config.yaml
n_layer: 13
router_score: "softmax"
normalize_top_k: false
init_std_router: 0.0382
optimizer: "muon_variant"
lr: 0.0101
beta1: 0.93
steps: 4129
Below are experts of layer 3 (counted from 0) of a mixture-of-experts language model. Rows are named router (the router's row for the expert), up (a neuron's input weights, with its number), down (a neuron's output weights, with its number) and show model dimensions 288-319. Each number is 128 + 24 x the weight over its row's rms, rounded and kept within 0 to 255. Numbers have three digits each.
Before each expert's rows: "gets" lists some tokens that make up at least twice as much of what it gets as of all text; "comes before" lists some tokens at least twice as common just after its tokens as in all text. This comes from a sample of Wikipedia text that the model never trained on. Tokens count by the router's weight.

# expert 3
gets: "s", ".", ")", " (", "-", " as"
comes before: "\n", "-", " of", " The", " were", " are"
router:111132134168109148111167155124126125115095145146095115148123102146129123128138140141106136132160
up0:089150131134118123132109097099141125145127121101128119183136144119116134140152129125106156154126
down0:138138118148122106127125128132129141124138106120122121157120100148126130117104172128119143100127
up1:127119242130118133182153141158107102139123082147113136127105118158141102177130122133144122135125
down1:133179128129134133147096128067145142140138148138121124084167126158141134126062153100099128127130
up2:155153134140144129123131124120132169127125139162121103081129135163115144157161120129130130134182
down2:150120172160097091119135114142122179115118123158161127137187144164106124162173172130115128110132
up3:183165127134170124130128129145122144124111081096128115124104100120130143106137181123071175131128
down3:115131138123169129147120097130131152129144108120140141126071138132123110138126124136129143115130
up4:130111140129103125159151179125157120116153132129129143143130110073092128111153164137130125121143
down4:073150113128126133170076208136120136137105128097139111139119135130136130143146132149118131105112
up5:126144083190148094115130136118094145134128124153099147126122116103149135151130159152177092173123
down5:177140127130152111171114123126131122088111150085149134132130125134114128080128126168141161176152
up6:150131176138108123124117105145130144136151149131132130109090150086087138136096066134102131157153
down6:133113126113064140131136138131135128110140141132136129106156156129112124161112142127136155167134
up7:136141132152111130122123125073130128129071118087142131133127155181132123142121205128141113140174
down7:123076128119150160127126128121123127138143146135084105139100129152133129176128126134137172154091
up8:102120127132111127125137121113167131128144082192095140135125128158177110109127116100148130131127
down8:130136104124112127147088142132153120116110081174137114129150131090165126161117125146111128132133
up9:124098141182141148131152114132152124142126137127128142142103093126157122132185103147130128160122
down9:090110139131143127116122101125060091061127117076133122096110164107136129117140152147069135109117
up10:112130130111139128105160190111130141183117143129133141130173153168149162117089115128132115129104
down10:063080092140128129196121125113137120149118153093122163208090128113111139172099105143097121102153
up11:125127083073101151124135128131102129119128130116115110074156130146153143151087126143082114127118
down11:130124134120102173119119132097207095124130143129139109083109134128130129135109129146132111133131
up12:125086126146116145057118125093123135117124124102147134153127106151138140121143130102122128126126
down12:127119131124122107121161129119111126145097179113152127148098089122170169127134099127118136132110
up13:054121111122128125119114125131125113128113153127135131159105093123136115129097163128122097122132
down13:105096144214127154125169144136137094127154137127154101207210115120122178121134126118143137125150
up14:102127135107104156120129083128164120086126129118108143165119118165127127111158117129131137118135
down14:118123167128111129126101141087134118071158118141172126156126122133116069133120115124130128118100
up15:115110109066180129162202154112094128125151141094133146108139110067134127132092105107125144136128
down15:134159144128100145093138129079129110130135154155140152119140126136109121121147133122150128188209
up16:089081130042201152128077134102110131106162156117141083111123137095151146141122175123123131137110
down16:113100100123103155124096139128120183142133129123129145160138130105124116136163128092087127126125
up17:092128162139116110128146138147115125130102130103144147114035096127159128121129137117128140128106
down17:123183120129100109106149153149174125151122127131140132111136187127154101111119120152091138184148
up18:171163153173141127123130132108095130135162106135113075183075126123115129110147128139086128130147
down18:125130131131120092142100112121156166117153118134142135130146126142111099087126152137100139143136
up19:128141175104141100121127132129125154124107125141134138119127132127128103127158125151139135132115
down19:120113109087134160129141134167143069150108090128127122121119156103132101182090111139130131138143
up20:136108104127106123133112127116174127143124119120111129121132128153135072122136132104138124147072
down20:172110141136152128122118148124132091107105098161103099204115141109145107080144131085064130136151
up21:108181119163129169067080183138127037118135135148151168063127124118140122126180143128144090131108
down21:102102060104103137104125096102130124143127162145128133149136129128189103127121128109129164133159
up22:128119095108158150101145091133098111137136099186130149111180121127128103126098130113120130185143
down22:133121087127164168140128155122124130128107128101124159106114110111097129119107160111098104129112
up23:137123128099134128124151177124122126168151133135165129126115121128132177128123116118127130140109
down23:187143163127132120100115124170183111180130134184128126170075128091154165111128092128167136150128
up24:077128101125141120148083092135131126134104121175129086127222119124115140150116129163108170129122
down24:071116118067130115039118135144123158119130169128130060142114146126124128138146128085114128128136
up25:115109121133121118129149125189122165132155127117089133086129175134089120149162165115090147111157
down25:126131087129125120134092126129141139076154123136142126136123138129132155093118129136118117146115
up26:123149129061126145126127141127131137087140136136096139099118143151174148150058076127127133147122
down26:092118164196096106118137064126122153127093168133065070146160167118135166078129119130156142128123
up27:126113111102121131097137152129112084129127134102128145087135186151139126128131122097137091151128
down27:136083120114128128095115113112111120119131175121107133120124136114130159123114171148136105139132
up28:139153130181127129106164128128109102145145129114116131153108126140120132167145133112142128094125
down28:139123123120142152139100104099131128094091077136126126130131200107078093190137110138116143142107
up29:123151137129169100115127108094119095142123131115092133145103132091151106122171132112132205092127
down29:115133103123139093128134165105125135162119117090128148101110126140079097119150139101123146115159
up30:120128122120065123136096084136112185132098131174106120103116194124132169128108115131134134128135
down30:120127138117061112173078147139111158127134099130118075164072130169123137122187090133131133142133
up31:141118134148116173115095128146125121137112127137127113127126118164121166125108150153156145203184
down31:143098106127115105136146136137152136108103161150147106141141131129168142180127110119115125124173
up32:076168144142142115122148128122147143165111066130100129128146115166121158127136126156138117147129
down32:146159107105120134154166174133108140087116114155127129109084117139164130074101105135150135094114
up33:060085143110169084157118118113163115126119169172152148108143170101157139087124152155125119128122
down33:146138144151131160128112104120112124135162128127097105149145127147149125079110112095083155093154
up34:082122140078101143131137128125186126129089126088127137109128146135149129117121118174121174100127
down34:116135136104117123136084104117139162131138133190168122113063127116105135107122124105208128122149
up35:130081123072098111141111078079118190135123129126140129118134099124177132131184123128100124141139
down35:141093115146108097085125145132144130147158139160131136149086131121071152184134139126135107152125
up36:130117127122166125167144167132142116131131087107128129129124135118150120183117119100105159160116
down36:134134126140137125158164149138086132129128118132112085155129116090126084124120127175112115114118
up37:129120101094115081115123124141116115135130126097147176110126134120136159055124153126142126195134
down37:131154188128116122128169099133152137087137122120091134078126130125086124110133124130161134112121
up38:113135146097155144120139140119102122140091136126117120130132133122142094142119122135120128137138
down38:102124116097166123143127123139157087140113122119121133115140143117141097109108085136095125116108
up39:101115119147122169126142153102125150163153151079121110142105134195149125109088140131150192128124
down39:126129131128141124161159098129132100201157114124102116131132139122131154118068099142171114114191
up40:084119144135128084132158144161127175099166131118142126098104133124140117080122120137247125140170
down40:159129147148105109125125145170136102140144150136126128167115121070131117187130081114123152113124
up41:137150131134139064106127154130128109159119174149125201150112128116125130087130119153137131147118
down41:128127159150134127165117148112105099144168126134124161167129125133103136131082113134118057125138
up42:105109138113095114124137125110170116124146129092138098078160121165109082126125124121116118117146
down42:136142138156091134096124127136144112132133107124103160121110111116143143181123136079182116172209
up43:123115148092119118092126149128149098183137114127173136122105162069112117163124087148147142118162
down43:133111127144156134128087145156116157167121125114143086146151103123143116131122123086180141189112
up44:132158105093128098154084160152128126103137129145142167119151091136104121097143104103168160118138
down44:126129150106134113096126140107116070124124176158131125120134101158139179092129122119103097110092
up45:139102067178147085106153115089127136075135115122131135125130109131127146124125088125080136141142
down45:113117120128096129140127139105131127128084155096138124141045096111118140191177142130122120134161
up46:095124127151164135116116122189087131098112109167124090156122142173132166086158109128130111112134
down46:106120134117117127099106112109080129168126109128137053139160130119118189111146137080134131137117
up47:099119129151131086122102163147128127079134154164137108115119127125116100155129121125136142128134
down47:103121153110093193158142128139112094125180218117181133140127133098135140144169164138128078125145
up48:124121131118123112135126127127145105127159129157144120077124126119117124155176122126159112143084
down48:176124139176117143133163145122117135128120070129166126088116129128185096183093144125132129133133
up49:122089153134129181118113141180120100140093128144104132130112136111135120133101134126130131111136
down49:074125158141106137130135127135126128122128169114115130142130119094131124127126135129109148062133
up50:147140125110148143094130141142103126182084148129104123099119136162129132127137127091129132097138
down50:131147105118117142100118042106132120159128136098112150130150109187131140133092132094142173118130
up51:111139127086139111103090154104122135110109128135150128131110126137199123090118123111157133122113
down51:117128148137118142141141121122084154149122101105128139143180167131171114090122127098128137132127
up52:108180123132146124155128128122117098135131130066111135153084127129103087109096133126128113127140
down52:106127132079132046157101108137096127127163159152122134135125160130124122128113136117119146142117
up53:144026052126133133126132175151205172170113110127171109173137132135144153122127139101097067094181
down53:127146131138104161128121156128130110149123086126117158117133135153153118116113182142118129154125
up54:131115117143134143074111130127126140121088163158128061073115106131100136137176178127137125068127
down54:130132098134156132152125124122114129128158125114101130181121130191145122162131086142128128117171
up55:146137139081109115139141130137113134129186082152129174138111140113132141166118074086147122110030
down55:088083154146145169182158124100093136111134129113094098132115132147149124141103127091115129154046
up56:128078126103128142109125118091112128152132129124145181133182126126179127197134122177114141166127
down56:184133135135127115137126133167139168116127066130150144134109101125183053133141118116109083097127
up57:100112122070090101083126157126140145119141115086095139127139127137122158128166127121132126093138
down57:135118139131138130133125120141103102138115124136186149122126143172131166126175184130148121130142
up58:146127097130109127137125125141168125126171153076128113124127131042124114099153193126135112111137
down58:116145113142162124128127124130130122119125144128129154122127131128120133137087132097130124139110
up59:136120111148191106120134077140152118134143159124118128147102121088147112144110185171091202107122
down59:117077107182113129099093140135136110130128133131127132133128147137137110114203101148131129130127
up60:121107131124180112128110151165142103152113168125128123112109105096149139147157170158118135122159
down60:123126116171104201177131112149100122136109128101117132145125133132141189113122130101126142136132
up61:137124124129137131125132127122133121153114106127110129131092141117099154143130117128118128085128
down61:151126123104136128126105127160137139093128141129134126129109129109132139145113133145127128136121
up62:092142127131136138144138131139109145147104135109095128124137135103147123128100136139044143135116
down62:154131134129121127134171124192119099122130137110133145174126124140118136164102167144134161118154
up63:096095121137125135125109131131121104097129137133176124130128108122118135095110108151128113128153
down63:130146138150147133127134119142133107152127137126135133129144104175152103116088122135079152139159
up64:099130121126127135125075156122131144121111115124129128141113135109150166135144130112120163141130
down64:126132166109127143077164158093134134132134132127130185132122131117129121135134144089123120111129
up65:112129146131094114128188142103128103111146159128102114078129123130051178134115136109175113129098
down65:131115129179127166156231128190142131137139097129122126126126125109144120137112135101169128107082
up66:134144142138140106119175093142123096146160077125117131113174111117128129125136149134140127120086
down66:117104097136126127139126114139095138187112123131182136092138093138124130130199156144116114096122
up67:136129132124127108132122128107149122124145117132131122105130141123140087143122125115148124142148
down67:110117124098148116156159104100146131144119194089136137130144200143093134087133141146139121142139
up68:060096105135122157124138128115124133162061179159135129171141111099134132103148169121123127079127
down68:154128130138107133120170140130116119131119175148135127154095140104141122128101123124125134128131
up69:113101136136132185114155103152120122170166133125091107098066048079123156128152099126141126143107
down69:123129106152145131144155134115126134125078144144183148150141136160136129137143137130108168137116
up70:093111187130120099121129109128143140137153087215117080127112141127118122129140093124125145137134
down70:148134123114178122127118102119103120076117138109115193058120142138090155110126135146109112120127
up71:141156132112149107123139067129122041128133124127197138151159130154102088130126061113126160146160
down71:169135140138105107158118124138140150116101114122120094098130133104062101113125145128122103133123
up72:122142127116196132116129132086127085103124188124118129162140096127110091115127153125113128119142
down72:154166090115102152119124140160138113108132127129135144131163119130114118110106140127117126117123
up73:147144152105173139129151112110079172131136121134159131127142114125182122127133094140135138113127
down73:117178110118132187145117125116126112104096132137139131127088108116154154140133160116093097144137
up74:125151137126100134170151124126073101121132094149116134125136127125131167086105106132145111166141
down74:127108114127083156111134126110121145122161126118124133058112129128129101155055153083059177128164
up75:125164133123125126112139120126106127126090130073151131135123098128097209115126134187129084112117
down75:143125139137132155140135160130113119081111146123147116116103122145082074144097125118128119128128
up76:131119121120132153106118113113153113122154133180126168118107117175121180147112145182128120127128
down76:145121110130131100168105103081138127124085129137129129131125106106113106118129111165119092114118
up77:117137163094090092089174136152141152129140130139110136128180122172125120126138130128105131149106
down77:146112107111128098148138147187123124136120126125149146125157129133114106103154104110128114117129
up78:107104113133133145139123109131128114156134146150125118142135140153125158113129168127144126086131
down78:133150111143127128102148113123178141132152127086123106155131137136130125160128129152121127125131
up79:121131128154165078165127144107121102134162164133104118112159155171132128096126156122111132117125
down79:154125146153086162097131123131181173150115141092175130123146153116122088177119158075109129132137
up80:129091126155147136098119136141129116123127142112126100125070131117123182134130139127044129128129
down80:126123132115103141125142134098145118163162090139084137099125111158122149168135180120093150150108
up81:131129117093132128128144129145076081131125135131162109155120166087154128202137106127135142127111
down81:134124155148140149158161132136125126141130119131124124111136127126104134140165082153124118116092
up82:118104110144175134106129144148131135116150129174129123148128138087091129133154124144106128153215
down82:124131158164136157127128103128077126140058160131049111170132089166132130124096123186112138152129
up83:151109142102149127167096140186126119129126093141122129085127121138127174113142136148134079175126
down83:180131040052163155119106156122102169118116116134117146130122125068107107098144085116122129132120
up84:059114125122163154134161124128123114153124121127119184099114104132125151124128129157102144220105
down84:142165125159114141132111104136117154128142120127140040126132124111131120110129145147131094084182
up85:122127118138117123078128128144124098139089127113149111143136098146091125084121125115131140167126
down85:097127194134169089115082173128124150127131127083126128125133108120173112105131120132120167131096
up86:133126144128118157079127128197130121099087136182125133093068141125146087112138127158126125157111
down86:127130089138124121095126132118112137110191119125128182162170098128121138127163184136147126113133
up87:144088104127102128120102141134126133132107110146081101107136091165122121126135127126145120127110
down87:092121142079166150111135115125106128120129125078109159084108148080121129163143173161105172129120
up88:127132131119131127128122128194161115125137125122085127092146104135140125128130123119158098154127
down88:114144157152132126140121108132100099127140133134132070138144134109129140132128141111157127115134
up89:103130076118146141123130115145124132078147168122141124110161116135097148112146123120122108159121
down89:136126142110140109077078132136126172133132108116131199166161121078125127103124128132146185117088
up90:119121166130111128150131116138106181140144126107131129158139136131155127132110114102117120130179
down90:124138144128145124121123129091136131135133147124128123122146186120117175189126138158164133128132
up91:138110164146120126105180145155132156146132154139128101128127148130124144140153133164103135161111
down91:118134071172136158130128123150134127146113161111101123152130143124096124125042107098114108119156
up92:103122133137131148112134129119136126115095107109101103132125162123136169141106121094130116131104
down92:127140133122120136134126126062139114147128099129141127147113141129126136128175134165136192130127
up93:167107128127149131114160136107148089138129119073130144130086148146113144166161138105119142144122
down93:172088108129104199119113201126111132117132081130105145105152078128130157118146112136147174129148
up94:161112134087154130100124097132138117143116109124160115127119142121109177123139122128160134122152
down94:134183142143072134130125151105149112128105109120132093127076097119147182133125137129156090138123
up95:134142141107135147147120126128119105159128122131112141128143139131125144116138168130129124120122
down95:120130111111149124132130134132130134101121163110126084063093121133116102138130102115151102117075
up96:126097152106118199100134127124122136127149132133132126129168102116063127124141074132120153128115
down96:125144117150084104129090123150107127129126131171106129124139126135142120127065128125139138030097
up97:157167154187120128108128128124094112125105131181119137111107152081132125104161171150102122131125
down97:109130115153130123119133128119156130109106121087128111150160135129125124145162152120087128090108
up98:131118129115132118144111198171106124110128123131164125101130128149136082123131148142132111127127
down98:064122103140159177127141125094146128118142159115090128130146122159111172130143146128149115129128
up99:155123133147101125121133132150129117116134119123122069163126125074128169130140129131129109135105
down99:125129107126128104138128130137144170145135130119108119131138083126099156145124127241101152127122
up100:142140127075060079158138138137118163140152142184140126128126132132126102128130141069128159118122
down100:131136181161136127090138124184127084135086128098126130125120135133078161129145135125155129137123
up101:092069113172142159100138163096132117130138102144144164140128079127128126112084081136145131181145
down101:114095126142193138125143118136114149113129177126133127143106140122144148143127123121118104077144
up102:138080096131131179113075127125178128115079126107097122151135125129152153114148120116122122136097
down102:115110099132123127124134126150142178129081126049127149119118124111134152126140178136143165109135
up103:105157121118121123124125128093130117157119136149116114132114131131120202119132146081131084144120
down103:096118112139126137195071112133146102112127134107127126107125118134114127124131111170135113166152
up104:105123115109132164122148074116115106119073143118131107131106152153122108136110129150144163081156
down104:134165105182122120154087128090123127105118109130147146137143132108133094133130101116145139130134
up105:126124133115126148082100175131131145124130133107098141154148141113097148089145126128134142083151
down105:134105130129085126120170121136143125126139122115120154152166136069122117128129180133113135103136
up106:134131100134129163126131117122112137125156180181113107131150135127128116169192115113133127176126
down106:120181128142135147154159103102130128118126148088177120122133111124132114136087086120122122150132
up107:133215163145129091122159155077126149133176117163138096120136148200143126145169129113131149141149
down107:124139179136127144045133128145097172120154119134135135116162130165132140073145129154124112125115
up108:144120130130162121123126127130137119120104133151162184138134169128138134120131128131190124149092
down108:127131111129127141132122162130128134133143162186129139161108150120173135121144147126187137169129
up109:041115129160169115110163160121117169152107130141126155130164058134130133121128135136114134153170
down109:125129126129110137131148152093134128129127127121140122138129129127140134138171136120126107129115
up110:131135133133110105129135141103127115121112128117105117125140111161083087148129108163131154092116
down110:128119128106152113134127124117153154114124167119097150121147126129125127129125153198100181122095
up111:178125137129098127118109157129126127129135108131129123137137151088129093120128100156108127117168
down111:168189146119157114134112156129130103191132134090138213128130185132111125119093138125045110130132
up112:115127121157139127126177130124124124084075126128128135125104123105175114128119151132127199169080
down112:185129139131122150120108117127103143129129106139148186134143163137112099149159124128124110114114
up113:105139156142146106092097133137117122127114127189105145135167101129118105149133120119141159122134
down113:131125127135119135125103188151114102116115061135129150088103130101121123194149143130153107112127
up114:114092179108141147096136127158115088122127132136115185138125126137130160128099169128107084154096
down114:093140127169131136122111136140105104146164140128151124121125128137129117179138135142127106101109
up115:135150120095122171120151169105115118167143105126181153113138144099156126095079130167131133155103
down115:109130145139129090131127169157122169115130103133085126118194122150161136127121109081130113132149
up116:122118130110122128131092132136126140152180123106120120093127123139125170102113128136147145127192
down116:132158121159109135093089135127188119132186129159102117109129106115126118099122113181124155120128
up117:142072131128122131095137128200131127130133136134201134129112124139127135117159173081107123128160
down117:138098103148142129110128075127115128156102128131126123130112071137134112126175106089146082142115
up118:092129089125099150073136140137085160105130129127129143128130131138130110130124072162137159120103
down118:118145117131169113167104133119118140211093151164147130165102104091130168158124092128124126126125
up119:176115145128139081131103110108114133091096119158160109125122195129128148133116133128143123136101
down119:113125132099153100118185147061150130079119073132123110140175130128142138128144119126117158137133
up120:140097128161131109124135152124126161127112127121111116145124130201070121140152128161124158110132
down120:121132150144132125112105095147088107142120152163122162113167097103119162134122151131108084135122
up121:136142148109153129094159083175126114123107145103129137147129125110125115127141129160137150116140
down121:117108147138118132142118126124122129160132066117141144148130158121133118127110091128135133128160
up122:150135107138160031129170125114129117150182170138091144127128129152128134106114134178119123126129
down122:133133135153104144082114118132144127139129148107150122130129099116127044129105151093132132127126
up123:171143133146138132091138120133079127134071177151128125127107086129147179125125108065139128148129
down123:174193136127133098124128119122096131167128088120151065139116140161121134123134122133155115090126
up124:131127115150124127112128117119096119147116138127089088103147126114116157117134134132118124139129
down124:132122031161121079143160139106110130128133127132090130128126143136141131132124123119130111151119
up125:153126143116114147133095107097130160122121122146132130127197112114120107119177190137130188152119
down125:125127192162122131117160107135096126125138151123169131113098121118100106192128124140122131118091
up126:100141160127125077115120131082138125130137141139165129067120126134177141112116064150143169196172
down126:144117120108057123128136161140061102136136099137184138130129193144164121134127126131132128103110
up127:182111084136155146122141128190131080115197155123165126131118146118126126130137066127129144141090
down127:128129139133146099131128160128129155110128125196173143138125155117096136108131098129147093131082
up128:112111125119144118140101095135127109145146087149106125114125110141132141114131172138125089105165
down128:111161139127136096165124181098136128214159118137132102062077118137125176108143117105134159091121
up129:124105120115127133131161103074129146134078140098106147156128129174135115142178120131121123168103
down129:140146115150129128176106160124139127107126131132126184119127115098127134120134129141113137128142
up130:144128135153164127146113130083129113189126129128123148151081129128124119127130093110085120118128
down130:116136140121143133138136138104129135129130133154134124077128161131110127127132120154178089128116
up131:161130115145171107125122131162111133107124122143133136043131144100124137133135088106126167140105
down131:135119131095143119073114126151107124124128077123134131134109165071117137129102119121182128125162
up132:127148131177111154121113139132123123180114132140120160156134108127165134129110129130158120173123
down132:136127099092107125119142091124137149146133136157101131078145128110138118121120131189113134162126
up133:118107126115132112160117072048155168115051136134078124114063097129105129131068129115131108148133
down133:197127135083150187174126106119123153140134121123157104103100131102128120119150128113161144118106
up134:089119129129142123092174148125113182157140157128123110130137109128125170145147120126102136140125
down134:131144114126132130164123093153160133119127122139138128140114093128122119130115129183106089110122
up135:146164088128136136132121118127142117115143094142130114134161126125121148126078121087127063156121
down135:138110144142164097116154127123131134109136127101144129151126106119112131128089101117145127125127
up136:134131099134132139052188176072138122085129101179132179134130115129083128136112137159151126137132
down136:119134128133104098159120165149147142122136130076123159133109112146129148095137149150130138118127
up137:132120107114130136151131137121136184136162132118107149147178123084114188099141109154122134147132
down137:184138148072128143070097119124129134144146123174108121119103128126129132122145127135082130133120
up138:143180144111138129062104128117148117140141118132149142088139118120121119125141137104124115097126
down138:141133126128126151118128128118107133091107163165130132120157145089101107134155127128139079154141
up139:131122130151126114170070159117110124162090136146156123132128093128164103127160174135128109145121
down139:194116174143151122114104157122065138089154121112119148127095130107129139134128170113146137152122
up140:132137134077136122145132130126129095189124138102096124051150126133110130136135131127086155184162
down140:220141119148073128102125096127204128103124122116107168116153128125126132151159127141118128181171
up141:132141127162128122122152131074134103121126123094120120126132128132154094099193154175141154127164
down141:125134132141173131140144110127134109135123139071100125146126131183157094158122125088136111119110
up142:127082127115121125098148110120148133172133189134119107129107121129126100081125130115120145113133
down142:114124114086114085126124121120141109120156125066126131095129110115179078164133111134108089117124
up143:112179110133105085171112121123130159105135128130130137126128098113134166051116132129121132145115
down143:140167035105113144115103110129128124101123133194129127117101141128055145096160192081132181127132
up144:138122131123158140082092130125127121130107131110059129118149118123170140094132166108146153165117
down144:101119136133131134087132123144119137123159128081195140104131179125128124111151119109127169147125
up145:101134109163140173097131132136125112126130122186147174109124137120110124133129138171166107138171
down145:121127097137165132170144141125130081107105155185129120092131111140196122094133168103119087131130
up146:118133138104174094135138104140098187122160132127109106154123134156042153148132139131153092133107
down146:129126116120110104153130121113151126123124092159113121130099076075078118128135163133103123152128
up147:114116131100125145089146121138153172173141091139126143128171212157107139127119166119107124115103
down147:111125142155104090120132123137137106145124062153154121119100102088131127128122083144127122128123
up148:128132104129112104128112124173136167127138185102126127130134115108123141104135164136143122127116
down148:128153120120142140120129136181176156147161126182136107096123120123065133109172189121145119124134
up149:089119098130087126129122129123124103094179063132156140157127132116123064083127142155136158098090
down149:128141119167129110132134117142114073082149128121124121089100120129145159151163135171115105112120
up150:125051137128132157155158111108116131114129150084085112124132131138146133132125124090138128135123
down150:132169122112126117113128058144078102123130153129125137104112127168136113147109131108074099164091
up151:113064185136123123141072112100137117109126124150160154082196123160117122111165076125131135140146
down151:114112129123063129124140123119140126133104109128125120112150142097153121140109124106146083113182
up152:104118124121133114160146135128140096127124094114126140140149128138141126172129103134100098133125
down152:126127159144120101139127126116128121150122147136124096142126122158107116129130129121087128127131
up153:135115150138099123131163145121128129122141153136118127125184128135178169145134138136135208140128
down153:163131127124147160127098108138126024125124156119121140145138208112116155137117119123125127122140
up154:135133135108166135121126123128120158130168136160143107087130115072111105121134136128126126124135
down154:128135105128123130123139156161189112073148121161136108101146190179126124083130120091144166185134
up155:104120139118169121126126104133146127103145122136133135130130125162147130152133102163122085121151
down155:122121096105126200153129084127127148145131134115125056099136145148119134131137117128139099116126
up156:059152137127173122170107127125128089084158174093123099137123138132135137086128158095157128122150
down156:140113125123113154118131139132084165138134129136126135117098143134128134130118133108127111113143
up157:125116145137098106141163168132102131110086131144146128108126141118139125135158127126136138133140
down157:125119125155117128118127129172130137126126128213136129138132125131128129152133179128111140125128
up158:141124132146123161153132128128126128124128178127120140118128108114185157133154141128170139160108
down158:152143114153124122129060082150094117128187142127148104145181116143136182101125182143129172113117
up159:125121114131140143126122119145128101137108138122146109136122134123105169094103156104176126126088
down159:151137089123203148191140129131139128116124120127168118120115167131090132127151089118126105134129
up160:134132166096146118139121145114127123125074131126150116163138067116178138144154128122144135140170
down160:126143125138133126148142124061121186118117091104094110129129153122128154109087115074107133090129
up161:145116132124134062133134167046117127165128116136108122132118150147164188183125126183165103148084
down161:120128191150166080132120117131128127129100143133140147061123125115115081134117133172125108130126
up162:121136137078156163146124173144170133127131145133104135122104132183084141111133136163154108080132
down162:137139172175163111141118154114164142144182169141086104099145111075130128128128104171169117116127
up163:115103190105141122077125138121131176122128134160126124115130133129138126114133128101138124154139
down163:128126124127144148069127120117153204120120158127149128128128116085112133124173077122170139127145
up164:130132128161128174157077129121134089133129128132125158121106132132149148128128128128142128141097
down164:112083141154111089132146145113134186113152081102134124127132138162156129154138144117134128127144
up165:134111144127117123129128176133069167127150138128105128151150138130125128142127146147087090117108
down165:139122123121158113095092100109147129127129128120136120121134145118080127118121121127126165138131
up166:151144139079139139103165144079129131155125138108126125134164179133125127050123161118127131066145
down166:142120132129120130119129153088159149155134101119134093171127120130138107105096159157128130119102
up167:146154097103127104110128147140144032163128114124121128127129118128120175153117108165112112155125
down167:129104200163151117128163112156130156118128122113140097082176133136173140147155117104126128107149
up168:116145134152086103128132128086016109158144123097119131151132124115115177135153135167108150150151
down168:131088100112161128092133127139137127143123089122128158118105131062133108127131110144156125119128
up169:128137128122098129133135130147155130109147063115100104120139135149145129128179138129134105157128
down169:191142133111103117120138168114154090118125137127175164118112128176111149122146078128147117083127
up170:124140141096130112127103113118130131126123120148072131120128111131145129127106165126147227129135
down170:168129102118100131158120165135127093149118080092147122117086139121144128140145123123116129131141
up171:130105190145140126113129105136128124151130129127131137178148124084099134095123145124113167122079
down171:071134123139121128120104148103132123114126116208117033138134124112143143114124128090171133101194
up172:138134114103128132131118122139127085179136143136151156128139143129106127113132132123161157105114
down172:146097118163155102125136130129137134126082132112128130110133174129130129129097126127119139107113
up173:175133137045172144135125129110139091121138117121155134128129082090105126128124134137156182106146
down173:124070120104144100149119167120165104134115129129142128109125146135147141150117139132129112170150
up174:137131137133136120121144124089128130125179126127134149104078118133183126155139111124195114108098
down174:113126074092128166131120141135145130140130097110080125121080139099120088200114132124123215144133
up175:148152134127131145129144132092110141094118119104144152111154183104136139129125114159149148122147
down175:093119132115122138106147173161112094126146158117105137127123139127141131168160137166095115187141
up176:127133114123081122135136120128114085129149126133133123126129126125124128122126123117161127083158
down176:130133151128107152142122145129129135112119058130144126121128128127143126138031127127140133120127
up177:124112139148121128127153127162136141103147103131134127106107115108138128159124129057119083126140
down177:108133091151104101109088076171148139190149179138145131154113133096147113131049130181127129109127
up178:099189126128129128184135126139123152122136142166132143089126129129116182152140118112122116132103
down178:121126140125142142170128109148127109111122114133132129165105097124126102116140066144131177123127
up179:066151159121122167139167093139095146154117141173130115137121112137133135146147143142121125145129
down179:068111128134132117127117112118128108161114128141131115126122130141089116136201092109138161155114
up180:130174133138134160139132159117129129136111114086089124128142130120132131149134145130176136154114
down180:172177125138161141118115133125121136123147093128154128117132122117137096121175069134156130141140
up181:133143127113128136134145117125082126184127118148148161119125093125143142161062133131063140135094
down181:139111121128160128154154121127179134112127194127153129123154113108150129142131129150157143142143
up182:104113127117131178156133100137142128083129120130145080128132117180155118115126177122182129125130
down182:124132095129101136125082173131129115083132140127124128113145120139132147158151094115124151174171
up183:184132087124130142146128115104126215164147129115122143122117147173129105111128107144109094127094
down183:137100200087128131121101124119142120176118130130162200139148132159128122134136184144135104127098